Below are experts of layer 9 (counted from 0) of a mixture-of-experts language model. Rows are named router (the router's row for the expert), gate (a neuron's input weights, with its number), up (a neuron's input weights, with its number), down (a neuron's output weights, with its number) and show model dimensions 240-287. Each number is 50 + 12 x the weight over its row's rms, rounded and kept within 0 to 99.
After each expert's rows: "comes after" lists some tokens at least twice as common just before its tokens as in all text. This comes from a sample of Wikipedia text that the model never trained on. Tokens count by the router's weight.

# expert 12
router:49 64 36 67 47 44 62 53 62 70 45 40 43 62 68 46 28 51 46 28 61 53 46 52 58 73 58 79 47 45 71 49 48 51 30 59 56 36 45 39 55 58 56 54 48 55 23 52
gate0:52 47 55 52 77 39 55 47 42 42 48 52 21 73 80 46 57 64 44 64 45 51 49 64 54 48 55 50 44 42 34 47 51 46 26 55 37 50 39 52 49 31 43 48 49 37 46 64
up0:34 40 62 62 53 44 53 40 47 48 56 57 35 59 65 49 42 43 68 37 58 47 43 38 39 52 33 52 57 49 54 59 29 51 54 51 67 51 36 38 58 50 64 37 44 46 57 35
down0:43 56 59 53 46 32 62 65 60 61 18 43 57 51 40 39 44 57 49 51 38 39 52 43 50 66 52 48 38 30 47 73 47 27 76 62 43 39 58 41 64 48 58 26 56 53 46 44
gate1:73 50 57 66 35 50 61 67 47 52 27 41 61 48 51 55 33 69 43 63 31 62 31 49 54 52 49 49 41 56 49 71 61 49 64 34 50 57 75 51 51 53 55 66 40 62 31 35
up1:60 54 60 46 52 58 58 37 49 42 32 50 67 61 58 46 42 59 47 61 41 57 38 52 39 50 69 51 45 44 40 63 49 30 56 22 63 59 53 65 38 37 92 48 32 46 66 30
down1:56 69 50 57 70 54 59 55 54 39 34 43 55 43 31 39 47 27 49 36 51 46 78 59 44 49 42 31 49 67 50 31 56 35 36 65 50 36 64 32 50 51 55 58 30 46 35 41
gate2:31 49 30 35 57 39 54 52 43 43 65 40 58 73 99 38 47 49 23 63 37 76 41 49 50 48 61 47 46 27 49 55 33 46 52 64 28 59 65 57 42 26 44 47 43 64 66 61
up2:62 36 70 48 51 56 39 48 48 48 54 65 56 36 26 49 51 52 34 31 70 53 51 41 76 48 42 49 39 52 36 51 49 51 65 45 70 64 65 41 73 64 44 28 47 42 58 45
down2:33 32 46 59 46 34 70 51 28 59 63 25 46 45 39 30 51 28 67 62 44 56 56 38 46 37 41 52 37 42 47 47 31 52 48 42 54 39 17 46 30 50 52 52 44 41 42 37
gate3:36 39 48 66 36 47 37 58 67 63 38 39 50 46 53 62 43 43 35 25 72 49 64 35 49 32 31 56 38 60 43 67 76 46 48 47 44 67 41 47 54 35 70 28 53 57 51 39
up3:49 32 59 49 54 49 43 38 57 61 47 31 56 64 47 60 60 58 28 51 54 31 35 39 40 64 59 58 50 44 73 55 40 52 43 48 65 66 63 59 33 40 59 32 51 50 42 43
down3:35 34 32 48 51 51 47 53 57 39 55 36 24 50 47 62 57 26 51 56 54 57 50 44 44 49 72 70 54 57 41 47 65 50 62 65 50 38 57 60 48 50 44 57 63 35 55 44
gate4:24 47 42 40 34 42 49 40 59 67 47 60 52 66 42 43 65 77 41 68 47 47 39 61 59 58 59 53 38 68 40 49 51 51 60 63 33 39 33 54 65 59 67 46 50 43 47 57
up4:54 38 36 32 81 57 57 46 56 75 44 36 32 50 62 80 58 31 60 53 66 31 44 47 29 51 43 50 41 41 51 49 54 47 33 54 46 49 40 54 42 29 53 37 55 40 44 40
down4:45 24 62 55 53 53 66 24 58 30 35 67 56 35 50 28 37 49 31 32 42 52 59 69 37 66 32 73 49 26 27 52 39 35 55 39 29 46 52 48 60 51 41 58 49 72 69 71
gate5:68 70 57 51 50 46 59 69 50 60 52 59 44 63 48 47 63 20 57 39 58 51 41 44 55 54 41 18 32 45 45 59 54 35 50 59 49 37 54 67 36 49 48 49 67 53 57 46
up5:56 52 76 50 47 48 75 55 52 64 35 47 54 55 67 46 63 38 48 46 65 80 53 64 59 55 50 46 41 66 74 41 74 52 62 72 38 44 34 43 38 64 61 42 67 45 67 50
down5:35 53 51 37 45 84 48 57 35 47 65 74 57 68 63 50 73 64 38 41 52 58 23 49 58 64 53 51 47 42 71 57 59 55 45 44 47 47 61 53 39 50 54 52 32 56 47 47
gate6:57 53 67 57 42 43 55 50 47 56 45 60 54 34 41 33 45 71 44 58 63 58 46 66 50 49 50 63 41 47 70 40 56 59 55 33 74 74 53 53 42 46 47 50 51 49 38 72
up6:42 65 53 68 77 52 63 42 85 47 60 72 61 67 73 31 48 41 34 66 33 60 42 41 51 36 46 53 33 63 45 47 48 56 44 19 65 53 56 60 54 41 37 35 73 47 46 68
down6:49 57 50 68 47 57 64 47 59 25 37 20 59 45 48 53 43 31 66 48 35 48 65 45 59 43 50 44 58 23 51 66 62 55 70 44 64 51 50 47 69 51 70 47 63 50 45 46
comes after: " |", "|", " /", ";", " W", " Best"

# expert 2
router:67 59 42 32 46 58 63 75 35 46 45 50 50 62 63 43 53 38 42 51 59 52 39 37 63 57 68 48 30 65 47 20 44 43 50 45 34 48 53 59 52 59 47 46 68 62 61 55
gate0:51 46 51 29 43 67 69 61 50 54 49 52 42 55 48 40 46 42 41 50 32 34 44 25 35 61 43 59 58 79 49 45 57 34 33 37 46 70 50 65 45 22 61 56 38 41 72 50
up0:26 60 47 55 50 60 40 46 42 31 50 32 51 42 36 54 42 67 40 57 31 70 32 48 50 51 46 54 40 42 66 49 43 58 66 55 55 61 45 43 49 44 49 48 36 46 63 32
down0:44 63 32 21 54 55 54 48 73 64 51 43 50 62 46 42 41 49 73 64 69 45 64 42 41 26 29 58 45 53 53 46 48 68 58 66 37 70 33 46 56 50 48 50 45 57 51 69
gate1:55 49 57 42 62 76 34 56 51 49 35 89 55 55 59 46 45 53 57 57 46 63 58 74 58 41 69 43 56 45 49 40 57 56 52 34 56 57 56 62 53 40 45 47 68 39 51 46
up1:64 34 27 40 42 58 39 64 61 52 50 41 55 41 55 63 53 38 55 58 35 50 20 58 56 57 31 59 56 60 50 51 57 46 45 36 36 26 33 40 49 32 39 49 35 53 70 59
down1:40 70 42 60 59 50 52 31 47 29 54 46 47 59 49 45 33 73 50 38 52 53 66 41 63 47 57 74 46 53 52 53 59 41 14 63 48 62 58 56 47 52 42 61 43 67 60 57
gate2:75 67 57 31 71 80 71 50 52 56 65 62 45 42 64 53 50 53 50 57 43 55 56 57 24 62 50 36 45 58 43 43 62 40 51 67 43 53 37 53 44 56 60 60 41 48 58 38
up2:48 62 46 59 48 51 30 51 51 43 53 49 91 44 56 35 50 50 58 77 34 39 48 70 43 44 34 46 51 50 59 43 53 40 57 59 55 54 60 42 51 59 63 62 35 63 49 31
down2:45 31 58 52 44 51 48 54 45 57 44 49 64 46 56 43 51 48 28 77 47 71 70 37 55 49 28 32 67 56 48 71 44 71 51 46 40 48 37 59 56 35 44 40 73 49 45 33
gate3:51 47 52 49 55 30 42 60 40 34 40 28 93 47 39 34 49 35 50 73 40 55 46 69 57 51 47 57 43 54 55 40 55 38 72 51 58 43 47 37 46 52 51 50 49 43 38 52
up3:52 37 64 63 49 53 43 43 41 39 52 31 69 65 45 60 49 40 71 56 45 45 49 52 32 62 79 61 54 54 41 53 53 42 63 18 52 41 56 39 41 36 50 57 36 50 81 39
down3:62 53 27 58 55 64 41 41 30 39 74 38 49 74 54 37 39 34 30 62 47 53 44 54 40 56 03 49 48 46 58 39 49 54 54 48 51 61 49 47 39 40 64 37 58 53 43 50
gate4:50 34 45 57 41 52 46 54 49 50 99 64 66 57 60 44 50 41 39 45 55 65 42 64 35 28 43 40 45 40 44 54 45 57 35 63 50 47 51 37 46 35 49 35 34 51 61 35
up4:44 50 52 59 48 59 47 32 30 39 36 44 17 52 60 47 69 51 70 64 55 63 54 44 49 37 44 78 46 57 44 52 32 55 65 52 47 59 58 54 45 42 61 71 41 38 64 45
down4:47 52 50 36 36 55 63 42 59 30 44 57 61 48 56 43 58 66 38 45 55 42 50 52 57 48 51 57 47 53 44 56 52 47 43 51 51 41 65 62 52 64 71 57 55 48 56 64
gate5:70 44 55 36 62 23 49 47 41 73 26 66 77 33 62 34 34 39 43 57 57 45 46 65 66 47 40 59 47 36 73 21 30 42 47 56 41 47 74 39 56 38 35 53 58 97 42 51
up5:39 37 62 41 35 55 54 50 51 63 66 54 46 39 53 60 55 66 56 44 48 50 72 39 51 51 64 69 42 58 50 60 49 16 53 46 54 45 65 74 40 64 42 17 50 51 60 61
down5:65 45 44 36 58 56 45 50 42 66 46 56 43 49 41 44 36 34 30 28 51 48 37 43 36 25 66 50 59 54 60 72 47 61 26 30 71 61 43 37 50 54 65 65 58 61 57 62
gate6:55 42 70 65 61 42 59 53 43 56 33 51 42 26 64 33 41 38 52 50 34 47 48 43 38 47 44 50 38 60 85 56 61 52 42 35 59 51 51 33 58 51 45 54 47 51 68 55
up6:33 60 31 46 68 72 46 39 65 51 67 55 67 47 52 59 53 43 55 59 54 68 58 61 48 44 47 72 45 31 52 47 25 66 56 56 45 60 33 62 45 54 36 36 57 61 33 54
down6:51 48 55 47 58 57 34 40 71 57 60 44 65 45 59 42 37 48 35 74 55 68 50 50 28 46 28 44 90 56 74 46 61 52 80 30 64 64 41 35 53 60 49 52 43 53 58 42
comes after: " the", " at", " a", " during", " in", " for"

# expert 7
router:34 53 47 54 33 48 42 50 47 33 40 50 43 35 28 48 36 40 71 38 42 85 40 60 38 59 71 56 73 30 28 47 49 46 51 57 53 51 46 44 58 47 43 66 83 61 62 70
gate0:70 55 51 40 43 69 50 46 53 66 34 46 30 37 45 61 53 45 54 53 60 47 30 34 38 43 37 31 46 49 33 41 55 59 43 58 40 61 47 60 39 23 41 42 48 52 52 43
up0:22 40 79 91 54 58 57 48 52 48 68 58 67 59 40 41 54 56 51 64 51 55 65 61 56 61 46 64 58 58 47 62 34 59 54 55 55 41 39 39 58 47 60 55 48 61 40 39
down0:49 42 46 57 57 26 61 48 45 28 46 54 45 46 50 54 47 54 47 48 43 46 53 41 44 34 64 50 47 50 67 58 59 57 39 66 59 47 30 59 45 51 40 53 48 62 61 62
gate1:39 43 43 75 62 46 63 58 39 33 55 45 46 40 70 29 40 53 51 29 45 63 45 52 39 64 47 65 96 40 43 51 54 48 34 49 58 52 56 47 30 34 72 36 34 40 58 43
up1:48 52 30 46 47 76 46 71 53 48 67 51 72 42 63 39 35 56 41 51 52 53 40 51 43 48 34 45 52 38 65 61 56 26 58 31 34 58 45 68 50 37 47 60 34 27 54 37
down1:33 58 43 26 40 38 43 57 21 51 64 43 63 41 67 43 62 55 51 48 58 42 48 58 51 52 50 61 31 83 62 37 44 42 52 37 40 48 65 39 48 48 33 63 35 34 60 24
gate2:51 59 42 59 44 45 46 43 64 55 20 57 60 48 59 46 66 31 41 57 27 71 24 64 49 39 64 50 39 47 78 56 55 47 36 60 33 52 47 62 45 64 43 28 72 54 50 52
up2:47 60 38 64 63 31 46 62 48 55 52 62 47 63 42 46 50 54 45 57 56 49 43 43 57 52 62 51 53 51 99 55 45 32 48 47 63 39 70 54 56 38 35 60 53 59 48 52
down2:42 57 66 47 54 32 91 47 36 55 47 71 67 49 58 60 41 54 59 52 52 31 56 41 53 48 73 55 58 63 40 57 47 48 42 55 40 39 45 59 47 55 45 41 39 49 38 27
gate3:77 53 44 44 51 37 43 50 63 94 31 15 86 60 52 64 45 35 46 60 47 62 60 40 41 45 42 47 36 48 53 35 40 35 42 56 48 60 83 42 55 39 37 38 50 55 61 53
up3:45 57 62 41 47 35 56 36 25 27 62 47 53 45 49 41 13 56 59 40 71 53 45 50 55 56 45 79 45 53 50 58 49 68 53 36 59 48 36 55 43 65 53 35 52 29 31 61
down3:60 29 52 55 61 30 51 54 64 66 56 52 54 44 59 40 53 23 32 11 47 47 11 52 53 50 55 67 48 42 64 46 64 43 41 60 47 38 57 46 32 42 53 42 43 64 47 55
gate4:35 32 33 26 75 74 50 50 40 44 51 63 51 43 55 52 43 40 65 52 57 50 27 25 43 17 38 57 75 49 32 44 29 54 47 42 47 61 49 78 49 66 58 43 43 46 45 36
up4:47 33 52 69 38 53 61 65 42 48 48 40 37 72 50 43 60 39 49 60 55 60 38 62 46 55 56 47 54 46 39 65 49 50 60 44 62 46 48 51 42 30 44 47 42 95 54 46
down4:42 57 44 56 67 60 36 58 63 36 38 54 36 38 64 47 46 57 38 63 46 75 48 56 50 35 51 47 54 17 45 49 45 51 49 55 53 54 59 63 49 72 49 52 41 45 55 54
gate5:53 20 39 34 49 49 47 56 68 65 50 68 36 43 40 49 42 45 44 45 48 67 48 55 62 68 81 26 53 68 60 68 46 78 62 67 53 48 43 58 52 46 48 35 45 54 17 41
up5:37 48 51 63 66 79 50 37 50 30 48 40 55 44 61 59 54 70 42 56 46 59 67 64 63 29 64 90 41 41 35 52 47 31 51 57 58 38 29 47 55 60 51 63 43 45 61 37
down5:64 54 58 66 45 72 51 31 38 55 65 69 59 52 37 54 49 53 47 34 14 43 36 70 58 64 50 51 48 40 41 49 55 37 55 44 60 42 37 39 64 55 39 66 47 51 59 35
gate6:51 58 51 62 45 68 68 49 70 52 47 39 61 58 46 35 51 42 42 44 27 41 50 48 49 37 60 52 46 53 69 48 58 36 51 57 52 28 69 56 64 44 55 48 53 53 41 39
up6:46 56 51 40 46 29 44 44 44 40 57 54 58 63 46 39 50 66 48 78 67 50 47 55 65 48 48 53 54 37 52 37 38 43 48 50 36 42 58 45 50 58 41 41 51 45 63 71
down6:43 60 56 71 51 64 59 45 52 37 56 41 65 46 56 43 50 46 35 48 52 45 61 50 46 55 58 43 44 55 51 64 34 70 58 41 40 57 52 51 64 57 48 55 53 59 41 44
comes after: "\n", "-", " by", "|", " T", " M"

# expert 6
router:48 63 57 27 67 57 32 63 44 43 51 38 46 72 35 59 61 84 50 39 63 40 56 55 64 54 50 41 33 78 54 53 43 37 74 41 54 47 42 65 53 62 36 37 40 52 36 57
gate0:27 57 64 41 59 63 58 51 45 47 51 53 47 57 42 39 49 26 35 50 50 53 46 57 48 35 70 26 45 44 53 29 62 40 36 41 31 41 57 53 47 57 57 51 68 48 26 49
up0:70 69 54 45 42 53 39 53 55 44 72 48 33 36 47 47 41 65 51 67 50 37 47 49 68 77 82 61 56 54 53 71 64 89 54 50 59 06 39 61 43 50 38 46 46 53 58 40
down0:46 78 73 43 66 60 41 58 27 36 55 50 50 74 34 50 38 56 61 20 52 60 48 53 64 67 49 82 33 38 25 29 69 46 50 41 66 48 51 60 58 55 54 45 49 50 36 43
gate1:48 59 66 46 67 39 57 20 39 55 43 28 23 53 42 41 43 39 62 48 46 49 64 53 53 58 49 63 53 42 45 52 40 59 68 57 48 66 51 55 42 46 40 50 45 51 35 42
up1:50 56 59 43 56 39 32 58 42 33 47 51 34 37 54 45 51 41 61 58 39 41 39 48 44 58 53 48 49 60 28 38 60 46 66 36 34 63 55 70 34 60 53 66 64 42 47 67
down1:48 62 37 53 45 56 43 51 48 50 42 63 68 47 49 40 50 38 36 69 58 66 47 57 62 46 48 66 27 45 58 48 60 53 41 60 42 56 55 53 25 52 31 77 55 60 46 33
gate2:27 56 60 37 51 40 59 54 51 35 58 56 37 42 39 54 45 64 40 63 49 57 39 24 56 64 66 48 49 43 40 48 60 42 48 53 57 55 56 62 53 49 58 61 58 58 50 58
up2:51 61 53 48 56 71 34 39 52 40 58 37 52 34 32 41 54 61 38 56 35 54 70 55 40 61 45 50 05 44 45 51 53 52 52 28 57 47 52 57 56 66 48 55 65 53 41 53
down2:53 40 36 51 41 51 58 51 47 34 33 28 52 60 12 43 42 36 36 39 47 45 42 66 47 38 19 59 72 59 59 60 40 38 21 42 45 43 48 34 46 60 62 50 61 48 46 38
gate3:62 48 33 58 53 73 39 43 40 56 42 43 59 33 59 48 64 52 37 35 51 47 38 55 40 60 54 42 53 57 43 38 59 44 45 65 45 31 43 51 53 52 64 57 58 44 41 68
up3:60 39 45 35 58 45 60 58 64 49 55 64 41 53 39 66 57 54 51 51 58 60 46 45 50 48 53 33 64 37 51 57 47 53 25 48 53 45 22 66 46 46 76 37 60 56 67 34
down3:35 12 74 46 37 29 38 34 43 30 56 57 66 61 35 47 46 48 40 26 50 40 51 25 49 35 37 42 61 42 30 50 55 66 49 44 62 52 48 73 65 29 37 40 44 55 42 35
gate4:53 41 31 41 64 50 48 43 58 57 25 66 38 50 56 44 58 69 34 29 48 49 30 60 68 51 55 49 50 41 44 43 35 40 54 47 48 42 56 56 49 35 52 55 39 58 48 71
up4:72 40 35 55 48 45 35 46 41 35 36 38 62 53 61 60 49 38 50 48 53 38 42 40 57 49 42 35 57 45 58 36 59 54 48 61 62 57 46 24 43 61 65 22 62 50 49 47
down4:55 56 38 40 63 60 51 46 54 44 46 55 47 43 59 40 61 82 49 45 52 60 29 42 52 66 57 39 50 47 36 43 25 31 42 19 49 58 61 30 56 54 63 31 41 60 82 60
gate5:65 48 58 50 47 53 67 64 44 54 53 45 63 42 63 39 43 56 43 43 55 49 37 35 48 64 31 40 63 56 61 27 47 69 45 52 31 40 57 39 56 58 53 56 69 48 65 21
up5:53 66 51 33 63 41 47 55 53 39 55 66 60 49 54 60 63 44 64 57 83 51 68 62 67 60 69 58 53 38 42 48 66 49 62 62 79 52 35 68 63 35 54 38 54 59 60 69
down5:34 54 55 50 57 50 73 56 53 37 47 56 55 74 63 40 64 50 89 37 68 52 37 45 25 58 48 32 75 66 57 54 59 20 75 44 51 54 87 75 45 56 51 51 43 56 63 43
gate6:74 43 56 44 54 57 48 70 62 53 31 65 31 38 46 49 31 66 44 36 42 63 41 46 59 42 51 61 58 41 46 56 64 59 48 39 43 60 61 69 32 64 46 43 57 54 47 63
up6:53 35 56 64 56 51 26 55 55 63 56 45 46 30 49 12 31 71 50 51 39 53 44 60 46 35 35 49 55 44 46 65 76 38 62 43 56 53 63 64 43 39 63 32 42 42 50 64
down6:54 44 69 54 31 55 33 50 53 43 60 69 71 51 49 41 27 55 63 28 80 29 61 69 40 38 32 27 61 38 61 74 41 30 43 63 55 58 54 74 48 50 33 53 61 43 42 49
comes after: " |", " of", " in", " United", " National", " New"

# expert 10
router:66 55 33 45 69 55 53 58 47 48 43 60 41 20 53 53 50 44 50 49 23 56 14 62 36 55 38 69 61 21 56 43 44 62 41 34 38 43 64 55 47 41 64 53 26 58 35 40
gate0:52 57 53 53 39 67 53 53 69 53 76 57 58 53 66 48 57 59 52 51 53 55 55 47 29 51 67 47 37 81 46 29 41 53 48 41 45 42 41 56 47 30 60 55 29 55 56 58
up0:30 29 58 63 39 50 60 64 44 57 60 47 41 58 18 72 48 38 60 37 50 45 59 25 52 53 54 43 52 46 60 57 69 43 68 53 57 64 44 38 50 75 58 36 52 49 59 63
down0:57 36 48 68 44 22 36 50 77 53 37 28 52 42 34 58 37 59 35 41 35 20 56 77 46 21 55 24 49 41 54 56 52 26 52 53 58 59 51 49 37 62 50 68 43 50 47 68
gate1:54 33 40 38 49 40 50 56 61 43 17 43 36 56 57 60 45 54 72 66 49 49 34 58 59 45 57 60 56 39 55 41 43 47 68 41 31 33 27 48 41 40 49 69 37 47 38 52
up1:55 44 70 60 48 39 44 21 30 52 52 72 49 42 46 62 74 55 44 32 41 43 60 48 51 37 51 56 42 53 42 64 53 57 36 49 54 53 60 50 67 56 40 41 38 42 55 35
down1:55 52 40 64 60 23 68 43 44 38 38 57 59 46 52 59 39 44 38 45 22 23 34 43 49 56 56 46 57 42 67 39 63 37 42 54 54 79 59 54 52 57 34 52 73 61 51 49
gate2:55 66 64 29 54 44 66 22 56 61 53 62 61 70 50 38 59 38 62 48 62 66 30 44 50 45 68 44 52 50 30 34 46 34 37 46 26 38 61 58 69 27 38 32 83 47 46 36
up2:44 54 57 29 53 60 59 52 60 59 71 54 63 58 54 42 45 43 63 59 68 53 32 47 69 53 64 40 45 51 41 43 55 41 51 48 38 54 45 40 60 22 57 34 68 42 71 46
down2:37 56 39 61 55 29 52 39 45 61 37 39 46 41 80 27 45 27 51 37 79 58 44 45 60 45 67 20 42 35 38 47 43 32 37 61 51 43 64 42 48 37 35 42 45 57 74 59
gate3:43 45 34 49 49 45 84 31 64 58 32 39 40 56 67 51 57 41 74 72 52 66 51 51 71 59 61 35 59 46 50 29 33 61 60 46 38 60 52 31 41 44 52 82 55 37 56 38
up3:38 61 21 33 50 51 64 43 62 56 35 64 54 50 58 47 59 39 63 55 44 44 39 49 76 66 51 61 44 27 49 42 47 40 42 52 44 58 39 34 47 74 37 58 62 68 35 59
down3:41 37 55 57 56 61 43 48 39 62 53 50 56 60 61 53 64 41 41 28 50 39 35 43 39 63 28 39 59 55 53 63 64 43 58 43 58 52 56 48 41 57 41 46 61 50 52 70
gate4:65 51 52 41 61 53 70 38 59 61 37 53 59 29 65 37 49 54 71 52 56 47 43 63 37 64 51 48 67 41 59 50 07 63 44 56 51 46 57 63 36 49 30 53 48 50 50 41
up4:27 62 67 65 33 43 45 77 51 00 61 41 43 72 47 63 00 50 41 42 37 55 51 43 52 25 29 43 46 56 47 62 82 58 53 48 52 38 44 43 59 41 56 58 56 55 49 73
down4:30 47 49 22 40 46 44 50 52 48 51 66 37 48 37 50 31 57 71 51 33 49 62 46 32 70 60 38 49 35 49 67 30 53 62 56 55 41 58 36 58 35 46 41 29 46 36 60
gate5:39 57 31 43 55 49 55 42 58 59 70 31 49 28 67 70 57 57 45 68 40 48 66 60 52 51 56 42 46 63 43 67 30 44 50 57 43 51 61 50 47 53 40 62 37 46 40 68
up5:67 57 47 61 42 39 53 54 36 63 60 50 61 41 29 44 68 41 48 57 60 47 58 46 45 42 48 46 49 67 78 49 59 46 40 40 47 48 42 71 58 45 48 41 45 56 42 48
down5:47 37 55 41 37 52 66 55 28 52 60 43 42 64 56 44 59 57 44 61 52 40 50 18 59 61 38 63 48 47 46 34 52 61 38 53 59 53 56 62 63 49 53 30 56 31 47 48
gate6:49 37 53 55 37 59 48 42 39 56 35 41 49 92 40 43 39 51 54 63 30 43 45 51 44 42 49 36 47 42 54 45 38 49 45 45 62 40 50 48 39 35 51 43 32 40 58 68
up6:38 48 56 40 54 36 31 53 62 54 35 49 66 32 56 50 54 49 42 40 58 46 60 33 44 71 33 47 50 56 50 49 44 76 58 49 57 64 43 32 56 67 42 60 56 40 35 39
down6:48 46 46 43 55 64 44 32 55 65 68 31 58 43 56 48 55 46 51 64 40 50 65 52 46 35 41 55 65 38 41 48 48 52 49 58 66 33 56 59 53 50 58 58 44 51 71 47
comes after: "\n", " of", " on", "\n ", ".", " as"

# expert 0
router:34 61 42 51 49 44 57 47 54 59 59 59 43 49 66 38 32 56 30 42 62 58 54 61 34 45 41 48 51 49 55 34 45 77 57 42 47 47 53 59 52 50 40 45 49 46 52 42
gate0:42 44 60 44 48 40 45 26 46 34 48 56 44 56 32 47 52 59 42 66 53 36 57 62 35 61 42 48 44 51 63 47 69 57 48 57 52 54 50 32 30 49 48 53 42 50 68 49
up0:43 67 45 50 54 54 48 58 50 61 51 43 55 44 67 77 43 69 44 49 68 70 67 30 57 49 37 49 49 52 53 57 20 64 31 52 55 52 54 66 45 43 59 43 51 61 47 58
down0:57 48 42 30 28 44 50 54 45 45 49 55 63 49 40 41 67 52 38 33 44 41 65 71 48 47 53 67 46 56 37 62 44 45 34 60 49 61 53 42 56 53 41 48 42 51 48 30
gate1:68 68 53 68 34 55 53 75 68 28 39 49 68 56 62 44 32 68 24 46 38 25 53 72 71 77 71 61 53 33 56 38 62 50 33 63 49 58 37 46 59 48 54 54 48 54 58 39
up1:23 46 61 43 66 46 54 51 40 32 48 53 49 53 22 29 60 43 56 48 52 37 61 48 29 47 45 36 52 44 42 61 58 38 51 12 48 45 45 53 48 59 39 52 47 45 53 33
down1:47 58 56 60 49 25 68 44 59 55 58 48 60 24 52 56 52 73 39 82 54 43 62 45 58 58 61 40 49 30 54 47 40 47 48 69 59 56 27 53 52 27 59 48 67 16 37 55
gate2:53 53 40 51 58 30 50 66 60 41 61 46 53 43 61 34 55 75 32 46 54 61 36 67 71 41 59 24 25 66 41 69 50 53 64 59 53 48 42 63 42 58 45 36 51 58 31 56
up2:78 45 52 51 50 61 53 54 29 52 36 58 36 39 44 46 39 56 39 64 31 63 61 62 53 61 49 51 47 28 56 51 48 55 49 57 42 52 53 42 61 32 58 52 35 54 50 49
down2:56 61 65 46 26 59 49 53 58 45 44 33 58 59 52 54 64 65 46 54 59 54 57 36 47 46 63 53 50 73 40 39 53 48 27 49 70 58 75 61 57 38 74 54 42 66 41 45
gate3:43 38 36 52 58 51 58 31 27 65 56 58 43 54 36 57 77 64 40 50 43 80 72 54 39 46 58 50 76 35 54 50 44 57 72 55 49 54 59 42 62 45 51 72 81 45 35 56
up3:30 71 45 58 60 58 36 61 62 52 61 18 66 38 55 45 49 56 39 35 43 50 61 50 43 44 45 80 56 42 76 40 51 52 51 58 47 61 47 34 27 33 50 44 42 56 53 39
down3:51 46 44 64 30 73 28 56 42 46 41 34 28 43 42 34 42 56 46 40 40 66 56 68 51 73 35 15 41 37 57 50 43 50 59 59 51 39 33 44 62 66 39 32 51 53 63 45
gate4:43 65 65 49 71 59 39 59 37 53 64 48 61 62 40 49 32 44 31 53 51 48 45 57 53 40 61 47 52 50 59 47 65 74 49 52 56 58 53 46 37 61 33 37 43 65 65 49
up4:60 57 47 31 52 54 46 45 50 43 41 74 52 44 37 50 51 75 50 45 39 42 52 48 69 53 37 45 48 73 52 46 73 78 44 58 51 47 52 76 37 54 49 43 51 61 24 35
down4:45 53 52 62 59 57 23 65 33 51 53 51 23 53 66 56 40 54 60 59 53 53 54 40 65 58 58 67 44 53 60 85 37 52 57 65 24 41 45 68 54 54 52 52 59 63 59 53
gate5:56 46 53 64 42 89 56 57 15 56 60 40 49 43 49 51 74 50 54 39 58 53 62 33 45 32 59 51 59 53 43 56 68 41 43 63 49 59 53 30 46 41 50 56 59 60 71 46
up5:60 60 62 59 40 31 41 41 57 54 55 44 36 36 55 42 67 85 57 48 40 47 62 65 63 71 49 50 50 57 43 48 67 52 39 46 62 49 48 53 26 45 80 57 52 58 58 96
down5:32 29 39 52 44 37 66 69 48 24 40 44 45 39 53 59 62 50 77 42 53 49 23 72 35 46 48 41 46 54 36 45 46 34 54 50 51 45 58 57 51 56 37 65 58 48 74 51
gate6:55 47 55 36 50 38 37 67 62 52 43 43 34 56 40 51 34 50 52 50 49 48 38 70 55 53 66 37 56 63 44 44 59 54 56 44 48 31 42 33 37 34 28 49 34 71 37 46
up6:58 63 53 58 54 44 30 48 57 28 43 50 34 50 45 55 60 52 58 69 27 52 39 47 51 46 26 66 43 56 50 59 53 52 52 41 47 60 44 58 32 39 55 37 52 30 35 44
down6:60 44 39 50 65 35 55 50 35 59 49 40 39 62 48 59 55 51 49 51 62 62 23 49 60 49 35 32 63 58 45 37 41 56 67 37 53 53 54 64 48 51 40 44 49 36 50 33
comes after: "\n", "|", "-", " ", " ==", " is"